Experts of a small language model.
Size: 8 layers, width 256, vocabulary 8192, 40M parameters.
Experts: 32 experts in each of 7 layers, 192 GeGLU neurons an expert, 2 picks a token.
Training: a variant of Adam for the experts, 5857 steps.
Below are experts of layer 4 (counted from 0) of a mixture-of-experts language model. Rows are named router (the router's row for the expert), gate (a neuron's input weights, with its number), up (a neuron's input weights, with its number), down (a neuron's output weights, with its number) and show model dimensions 0-255. Each number is 200 + 40 x the weight over its row's rms, rounded and kept within 0 to 999.
Before each expert's rows: "comes before" lists some tokens at least twice as common just after its tokens as in all text; "gets" lists some tokens that make up at least twice as much of what it gets as of all text. This comes from a sample of Wikipedia text that the model never trained on. Tokens count by the router's weight.

# expert 9
comes before: "| ", "-", "|", "The", "- ", "=="
gets: "\n", "\n\n", " | ", "| ", "==", "==="
router,254,178,170,186,152,199,218,169,251,238,187,241,177,196,231,175,224,197,212,281,135,170,210,237,229,162,205,233,210,220,188,322,218,138,142,217,162,193,211,235,198,135,229,247,216,196,214,133,206,188,207,203,232,154,200,199,194,192,152,203,146,188,219,177,138,158,232,212,207,226,191,170,151,263,149,185,273,195,135,183,180,225,256,193,264,256,206,204,205,179,210,230,235,199,253,218,252,181,179,272,170,149,252,231,180,214,173,150,246,156,215,159,272,155,176,239,194,215,210,137,172,134,182,241,181,246,195,196,173,207,221,228,177,96,179,206,240,226,204,140,159,197,186,183,166,247,198,122,225,128,180,200,258,232,223,242,178,195,204,145,170,234,257,182,210,224,209,232,229,159,167,232,252,200,221,242,186,138,205,199,215,253,174,116,264,202,200,225,139,224,236,261,181,217,204,134,61,233,146,175,159,283,238,137,119,206,214,222,176,160,162,216,176,175,212,234,113,256,182,224,187,211,240,144,66,82,178,180,185,240,254,236,223,222,254,177,156,187,131,163,231,204,169,208,149,262,163,142,224,222,209,212,162,201,189,208
gate0,204,197,213,207,211,245,169,169,224,217,197,165,238,221,206,177,178,195,225,200,180,298,136,188,191,271,193,165,239,190,216,309,189,173,244,207,244,227,173,164,249,217,302,238,243,260,183,197,235,203,155,245,252,213,210,234,158,213,213,203,215,215,249,233,274,161,244,181,186,181,188,158,291,199,252,185,204,140,212,174,178,123,211,266,262,166,152,252,141,189,250,181,175,193,243,262,141,250,156,160,214,244,260,240,167,247,176,169,170,164,213,285,134,275,220,260,180,208,189,226,155,167,214,157,178,113,216,222,209,226,302,153,232,173,225,140,180,243,167,197,215,203,233,138,214,121,150,173,220,215,189,201,140,171,250,194,169,134,222,194,152,200,166,223,213,218,279,210,273,255,190,195,283,242,263,215,167,193,277,195,243,229,195,189,274,144,187,184,221,171,139,237,265,162,257,227,180,156,152,238,164,171,242,246,148,180,138,178,258,196,188,83,200,186,235,216,179,223,215,164,213,236,171,192,191,249,139,212,255,225,170,234,230,164,258,193,219,247,215,215,173,159,190,161,225,217,161,177,209,224,247,235,243,147,224,239
up0,206,278,192,223,219,141,198,178,200,242,221,167,205,205,160,283,149,194,244,258,186,160,217,249,256,194,229,181,129,164,210,142,191,200,151,235,169,202,224,240,251,239,171,145,164,129,238,143,174,214,146,151,172,182,128,210,228,95,196,195,240,149,178,192,177,258,172,224,210,214,161,178,132,167,197,202,270,237,202,130,190,270,202,152,292,196,154,205,175,259,202,179,210,175,229,211,220,163,166,219,170,260,116,189,268,166,200,206,219,181,204,135,266,153,133,194,196,221,214,150,237,206,248,183,252,272,255,85,171,191,132,196,275,154,214,173,240,184,246,239,192,198,172,217,229,219,244,192,242,256,166,193,193,231,189,301,205,195,172,220,207,204,185,197,188,202,174,129,187,129,191,250,175,175,150,168,211,202,156,225,106,161,166,196,190,183,228,210,228,259,146,168,186,178,175,177,190,258,165,129,189,213,173,150,208,197,187,195,280,202,301,183,253,203,188,235,189,196,191,272,161,157,166,201,125,208,166,202,209,205,306,193,149,211,148,156,208,170,278,220,180,190,182,168,147,218,221,205,176,167,111,152,122,224,211,201
down0,159,268,229,124,200,201,203,259,150,227,184,190,269,176,186,167,244,247,178,234,245,145,177,172,228,210,109,227,272,239,166,217,238,254,138,150,182,182,197,169,254,173,202,208,180,150,204,200,194,226,211,217,250,209,131,239,225,181,179,180,222,289,106,174,226,177,171,170,186,212,173,177,168,254,164,212,236,250,246,224,237,182,194,213,216,106,223,244,159,228,201,194,178,159,166,146,204,203,149,154,195,184,157,207,255,247,203,270,164,239,195,158,145,223,157,162,145,201,177,252,201,285,187,204,229,152,216,192,122,156,199,199,277,198,233,185,199,277,177,111,205,256,217,230,157,150,236,203,216,188,200,153,252,226,232,159,182,178,180,223,239,244,192,226,216,275,238,205,155,233,283,162,302,174,177,164,198,185,143,115,236,163,222,256,208,215,235,276,228,203,150,164,187,243,179,219,213,171,118,220,204,204,183,209,242,138,263,208,140,153,155,167,132,90,158,185,220,206,139,236,159,174,245,226,217,170,132,171,146,134,176,231,207,155,195,185,150,133,181,224,176,170,261,241,192,222,218,134,164,219,174,234,203,151,244,196

# expert 25
comes before: "\n", "\n\n", " The", " He", " In", "00"
gets: ".", " |", ")", ":", ";", " |  |"
router,260,196,196,181,197,190,155,231,275,235,191,256,158,149,191,199,242,261,218,214,96,153,225,215,263,154,223,163,222,111,172,191,162,129,114,219,179,168,203,126,235,181,237,164,186,197,196,148,158,184,187,115,221,173,158,221,177,187,227,193,149,151,213,222,241,204,188,235,213,238,194,200,134,217,164,218,245,182,199,199,214,180,217,187,287,255,196,211,215,202,223,223,174,216,187,152,236,142,215,231,164,187,215,244,268,270,132,250,219,208,184,184,244,139,198,222,195,201,204,146,176,161,194,218,163,246,229,257,178,126,185,271,201,121,180,159,217,225,200,164,177,252,183,226,217,173,257,126,202,200,139,212,240,253,192,278,175,232,151,165,216,151,209,218,211,195,198,214,167,214,91,228,208,260,214,144,203,249,211,228,173,217,173,199,216,184,194,283,119,225,139,173,189,265,238,157,89,238,230,184,166,194,201,201,232,213,241,267,144,158,218,211,194,233,205,247,113,190,147,268,255,206,253,112,133,172,178,187,166,223,212,228,253,193,283,182,252,209,147,199,181,217,177,217,238,160,229,109,208,235,255,187,124,131,214,228
gate1,200,175,156,213,207,293,191,200,255,238,235,90,206,243,255,259,299,206,169,159,190,232,241,196,196,134,223,163,151,212,186,215,180,259,247,272,197,251,221,180,233,227,225,188,211,243,158,239,228,184,194,184,164,167,215,113,219,162,190,217,207,214,168,169,178,238,240,164,234,194,266,199,190,163,239,154,179,193,247,307,242,164,243,194,177,211,183,185,224,255,169,178,143,192,178,174,245,185,226,165,187,206,240,188,145,210,222,146,125,281,169,126,193,198,169,248,271,173,221,274,181,128,245,117,190,226,248,205,170,248,240,205,166,214,270,227,171,168,237,96,255,211,208,244,197,103,211,171,187,223,265,274,200,233,187,164,175,156,140,163,271,217,231,188,161,234,179,176,196,226,194,190,214,199,192,229,170,195,199,178,193,223,156,210,184,193,205,181,270,184,130,185,239,231,159,232,175,163,192,209,206,171,123,161,155,121,205,209,222,204,189,237,215,189,227,174,86,166,158,198,202,217,160,155,165,157,176,105,285,183,92,124,189,154,198,142,180,259,218,170,156,177,174,202,223,146,256,229,181,191,211,210,250,213,173,190
up1,218,169,184,238,173,154,181,224,227,175,165,225,236,172,211,224,185,125,176,150,158,224,182,177,248,222,240,270,219,192,194,150,118,275,166,200,129,194,179,263,195,238,230,223,109,223,166,141,147,217,137,202,239,122,236,171,168,199,273,238,173,211,254,217,128,226,103,285,168,168,212,171,121,198,169,170,169,195,233,115,140,165,270,230,164,251,197,223,187,185,227,163,178,121,219,159,103,206,218,204,244,212,166,163,191,204,166,227,190,161,211,165,199,275,215,160,162,145,213,301,183,223,178,164,245,168,233,197,151,224,125,206,147,160,240,171,255,230,156,250,172,210,170,174,117,135,215,168,220,219,178,160,120,134,240,191,181,232,219,157,152,237,212,217,207,241,175,243,144,236,208,241,210,163,240,280,229,199,200,156,221,152,213,173,214,258,162,215,239,334,191,243,144,216,215,199,174,148,226,212,193,220,203,247,235,201,224,244,155,129,211,294,251,221,184,201,246,234,218,137,199,205,201,186,265,180,145,199,154,202,206,209,224,201,189,225,210,192,259,196,199,209,207,216,174,255,210,213,159,216,208,224,231,214,170,283
down1,214,177,156,196,211,204,222,153,185,130,186,137,215,205,261,257,216,185,170,236,241,204,171,171,170,137,196,189,251,242,164,200,150,172,227,195,253,169,147,180,259,193,135,208,197,190,192,278,232,229,109,240,143,212,170,144,243,230,117,136,172,215,118,234,231,141,254,152,233,139,282,193,256,183,224,260,187,182,206,156,187,210,181,230,184,190,242,156,196,230,239,211,227,165,248,154,180,188,201,236,215,226,232,132,213,176,246,214,162,165,194,190,205,228,218,224,233,194,195,230,218,164,293,285,167,166,215,184,122,288,227,255,204,224,199,196,201,186,205,195,309,164,189,94,175,235,244,233,193,176,201,185,206,261,236,168,258,281,205,311,165,109,143,195,127,244,233,210,264,212,172,141,187,230,166,260,184,110,227,240,221,222,259,153,215,216,239,171,206,176,145,266,156,167,182,190,128,189,154,211,228,227,203,136,170,240,235,229,212,214,174,153,206,142,195,190,175,217,152,168,215,152,227,179,144,176,215,269,153,245,210,166,218,143,203,135,199,218,207,221,228,189,221,225,186,154,222,171,192,178,177,155,264,175,138,138

# expert 28
comes before: "1", "2", "0", "3", "4", "6"
gets: " | ", " ", "–", " (", ", ", "-"
router,285,201,181,138,203,176,187,248,190,229,156,174,175,170,168,233,263,176,179,213,150,109,262,216,201,178,220,291,211,219,227,328,230,207,149,219,123,177,211,218,164,145,181,176,228,171,183,134,140,220,179,208,235,207,128,254,174,191,194,155,219,164,306,214,171,152,253,215,206,258,178,249,240,216,204,218,223,231,201,224,164,239,220,225,261,203,184,200,236,192,180,191,192,194,217,203,255,140,215,210,126,157,224,219,188,200,180,285,257,202,219,217,259,102,235,213,124,222,176,158,150,153,163,184,192,281,92,202,250,172,198,239,235,175,160,150,182,233,177,230,135,206,212,216,237,232,162,188,243,147,226,189,290,151,202,270,146,195,214,151,211,183,244,167,204,164,213,183,231,166,183,257,225,174,150,189,267,184,195,192,129,200,197,196,195,170,206,251,131,236,193,159,155,200,179,211,110,230,139,169,127,226,199,167,167,187,216,138,168,206,174,226,207,195,240,217,203,246,227,256,171,202,143,159,101,145,239,178,187,247,172,236,255,226,242,193,196,204,119,187,227,263,205,251,197,179,157,81,219,225,204,198,185,224,188,176
gate1,201,187,165,242,201,183,155,186,232,217,218,228,194,182,199,203,236,209,222,206,217,256,117,154,176,104,146,218,208,209,183,201,99,179,196,215,214,194,202,239,185,151,283,224,148,222,212,238,166,161,244,125,213,207,195,146,144,229,220,205,153,202,186,204,232,263,146,253,163,241,226,156,150,204,201,203,168,246,181,286,211,155,246,224,219,169,175,214,162,245,215,216,223,216,178,171,208,155,178,159,236,245,285,139,224,171,172,195,195,235,197,160,154,177,155,224,220,192,288,205,165,197,225,250,162,232,319,174,101,167,196,217,193,168,149,247,242,193,242,181,185,159,236,191,267,159,268,126,179,156,158,269,227,190,277,248,196,232,161,214,214,186,225,218,157,140,122,162,173,142,145,236,183,218,245,200,257,196,185,269,151,184,162,148,187,182,179,238,244,181,169,268,297,185,189,243,183,243,226,194,245,265,217,113,134,208,171,321,203,206,153,210,177,213,169,176,125,182,183,252,239,173,157,214,183,155,204,171,147,203,220,220,185,173,152,230,124,213,246,205,264,219,129,137,214,169,212,183,217,247,211,216,153,268,238,177
up1,183,225,183,153,252,285,181,238,157,250,214,230,142,179,130,222,235,138,187,281,205,182,185,135,191,187,171,205,145,238,173,170,191,220,167,187,198,226,205,213,247,193,193,189,237,282,198,218,181,195,223,273,189,236,89,157,180,150,219,205,183,255,270,196,271,205,231,192,149,262,241,160,286,144,158,228,186,125,212,253,171,187,194,193,206,144,194,222,188,266,194,228,207,194,132,239,289,267,208,158,228,129,261,219,246,132,202,249,130,192,233,171,176,136,199,204,184,149,156,263,175,196,216,200,182,195,233,183,214,176,203,177,176,122,201,230,197,157,243,176,152,216,163,134,257,188,199,244,229,161,170,198,202,177,288,248,193,154,186,200,251,188,229,198,175,212,255,182,222,212,201,272,198,215,101,256,217,128,188,147,163,278,216,120,181,101,169,189,195,159,273,262,259,232,151,217,220,217,190,179,218,211,253,182,189,223,159,150,198,255,164,179,201,174,167,196,184,274,165,203,199,187,181,212,199,190,176,114,269,218,144,235,223,166,140,276,200,218,167,210,222,210,107,170,183,149,235,155,182,183,210,259,252,209,212,215
down1,229,237,159,183,235,268,214,232,172,215,190,174,223,144,147,177,226,239,125,267,197,154,206,213,134,154,212,213,87,191,182,222,153,172,97,137,175,92,218,261,233,158,210,194,162,265,227,146,192,171,186,196,178,185,162,221,193,211,190,198,170,200,219,264,230,174,297,216,176,142,262,231,152,219,256,269,192,137,241,236,162,170,251,199,235,237,172,227,237,227,224,201,297,196,240,231,215,152,283,194,233,207,299,237,173,273,161,238,170,186,172,108,155,171,178,207,168,201,202,212,130,176,247,209,198,248,174,256,119,273,135,240,244,150,222,176,195,174,233,202,180,161,211,116,198,219,186,217,216,190,176,223,182,191,238,258,144,253,184,224,167,160,245,169,223,139,223,138,217,212,204,199,141,183,157,206,258,165,230,174,149,210,191,144,234,196,199,209,219,203,154,190,182,132,224,172,216,215,231,201,263,181,214,173,146,236,209,176,68,176,202,251,253,208,200,215,167,173,206,244,192,229,200,177,201,185,149,201,155,237,315,202,202,260,196,262,151,216,165,206,203,163,209,196,218,235,197,126,261,235,215,234,193,226,219,200